Weights of a small mixture-of-experts language model, trained from scratch on English Wikipedia: 9.45M parameters, 10186 steps.
Below are experts of layer 2 (counted from 0) of a mixture-of-experts language model. Rows are named router (the router's row for the expert) and show model dimensions 80-119. Each number is 128 + 24 x the weight over its row's rms, rounded and kept within 0 to 255. Numbers have three digits each.
After each expert's rows: "mostly gets" lists some tokens that are sent to it at least half of the time; "raises" lists some tokens whose logits its average output raises strongly, later layers aside. This comes from a sample of Wikipedia text that the model never trained on.

# expert 9
router:136132115121134160106138101138162106085114182115128150133135134119113090126127166107149132138100133099120135117118169160
mostly gets: " the", " a", " The", " his", " p", " an"
raises: "est", "y", "att"

# expert 5
router:128134149114090147118133135159145153145119147142124098118181167142107132116170164104114137157103098137172129111103086115
mostly gets: " first", " two", " three", " United", " National", " second"
raises: ",", "'s", ".", " to", ";", "\n"

# expert 11
router:147132179099105117132148151127125115174157155114126146142151141132132164149112106170109102137130098156109163154126084123
mostly gets: "ation", "ics", "ment", "ted", "ations", "ition"
raises: ".", ",", " and", ";", " in", " of"

# expert 0
router:112122125117140150108126151119124146136139134126146096143169133152124073175120137114122140104154135103124125074132188143
mostly gets: "1", "2", "4", "8", "9", "5"
raises: "ward", ".)", "wards", ".;", "aran"

# expert 1
router:143133144130135122135161169100091164140151111116159126148110072116098139136085127146136091128091114141160120149118103095
mostly gets: "ov", "ust", " David", "ut", "ood", "old"
raises: " of", ":", ",", " |", ".", " to"

# expert 3
router:158132116118150132131158116150136097094153089156154171168136119141143157139135141136115121112157116158148150126134124086
mostly gets: ".", "\"", ".\n\n", " but", ".\n", "um"
raises: " They", " =\n\n", " That", " He", " However", " On"

# expert 10
router:100123089139095118108103153101121148124130126158130118147111104147128100114163129112152173123118136111094126164106139166
mostly gets: ")", "%", "]", " used", " kg", " those"
raises: " being", " among", " in", " |"

# expert 4
router:159144138146184128134103135146125127118107149094104133097164153158140125118114104136087137119098130127139112104132174149
mostly gets: " P", " (", " \"", " M", " L", " F"
raises: "P", "Q", "IC", "I", "M", "BC"

# expert 6
router:151121119130162098171108103115160105129129132101140156097077140102101125116126084105129082116145107105139081124127179146
mostly gets: "b", "h", "p", "k", " m", "th"
raises: "en", "i", "ol", "ed", "old", "at"

# expert 14
router:157124114119115180091137137163130134154125106134139113148131148104126123119130126149133135090104173138121173164148124160
mostly gets: " in", " with", " by", " for", " on", " from"
raises: " the", "ner", " a", " their"